From a checkpoint of a small mixture-of-experts model trained on Wikipedia.
Experts: 16 experts in each of 8 layers, a shared expert of 448 neurons.
Below are experts of layer 2 (counted from 0) of a mixture-of-experts language model. Rows are named router (the router's row for the expert) and show model dimensions 0-31. Each number is 128 + 32 x the weight over its row's rms, rounded and kept within 0 to 255. Numbers have three digits each.
After each expert's rows: "comes before" lists some tokens at least twice as common just after its tokens as in all text; "mostly gets" lists some tokens that are sent to it at least half of the time. This comes from a sample of Wikipedia text that the model never trained on. Tokens count by the router's weight.

# expert 15
router:136135143138154125117105152123123133122105123115121134155091197172098131132072081151146137124145
comes before: " the", " a", " and", " to", " in", " been"
mostly gets: " was", " and", " is", " were", " are", " has"

# expert 5
router:118138161138149137141162109145128115124094143146126154119081130036099081123147181151179226160145
comes before: " |", ".", "–", ";", ":", "th"
mostly gets: " 4", " 0", " 3", " 1", " 2", " 6"

# expert 3
router:129125112126125119119121154122166110069112134171085146110099081172105160110077136149139180115112
comes before: " ", "\n", " 0", " 1", " 2", " 3"
mostly gets: " |", ";", "\n ", ");", " —;", "%;"

# expert 13
router:134121192130081109139113143112139141078140189150134154079089140141210241133056150134103088111128
comes before: " the", " a", " his", " their", " an", " her"
mostly gets: " for", " in", " at", " with", " to", " from"

# expert 10
router:131109089126133135140125119100097119131128149150111059159125128185108153135178102088080112153131
comes before: " of", ",", ".", " and", " in", " for"
mostly gets: " film", " School", " team", " game", " Party", " life"

# expert 4
router:159130084139149151101129075131111131083160084149095102106105075085141156105137129158135090122138
comes before: ",", " |", ".", ")", "–", "),"
mostly gets: " time", " years", " States", " USA", " year", "000"

# expert 14
router:112132134130147119114119132148124124200155080087197161111120088111077130164099150156147078162143
comes before: "\n", " The", " was", " is", " He", " In"
mostly gets: " he", " it", ").", " her", " his", " He"

# expert 12
router:117146113131104125099133104182113135167127104121094157173143140109095137109117073119153073158070
comes before: "\n", "|", "-", "==", "The", "==="
mostly gets: "\n", "==", "===", " =", "\n ", " =="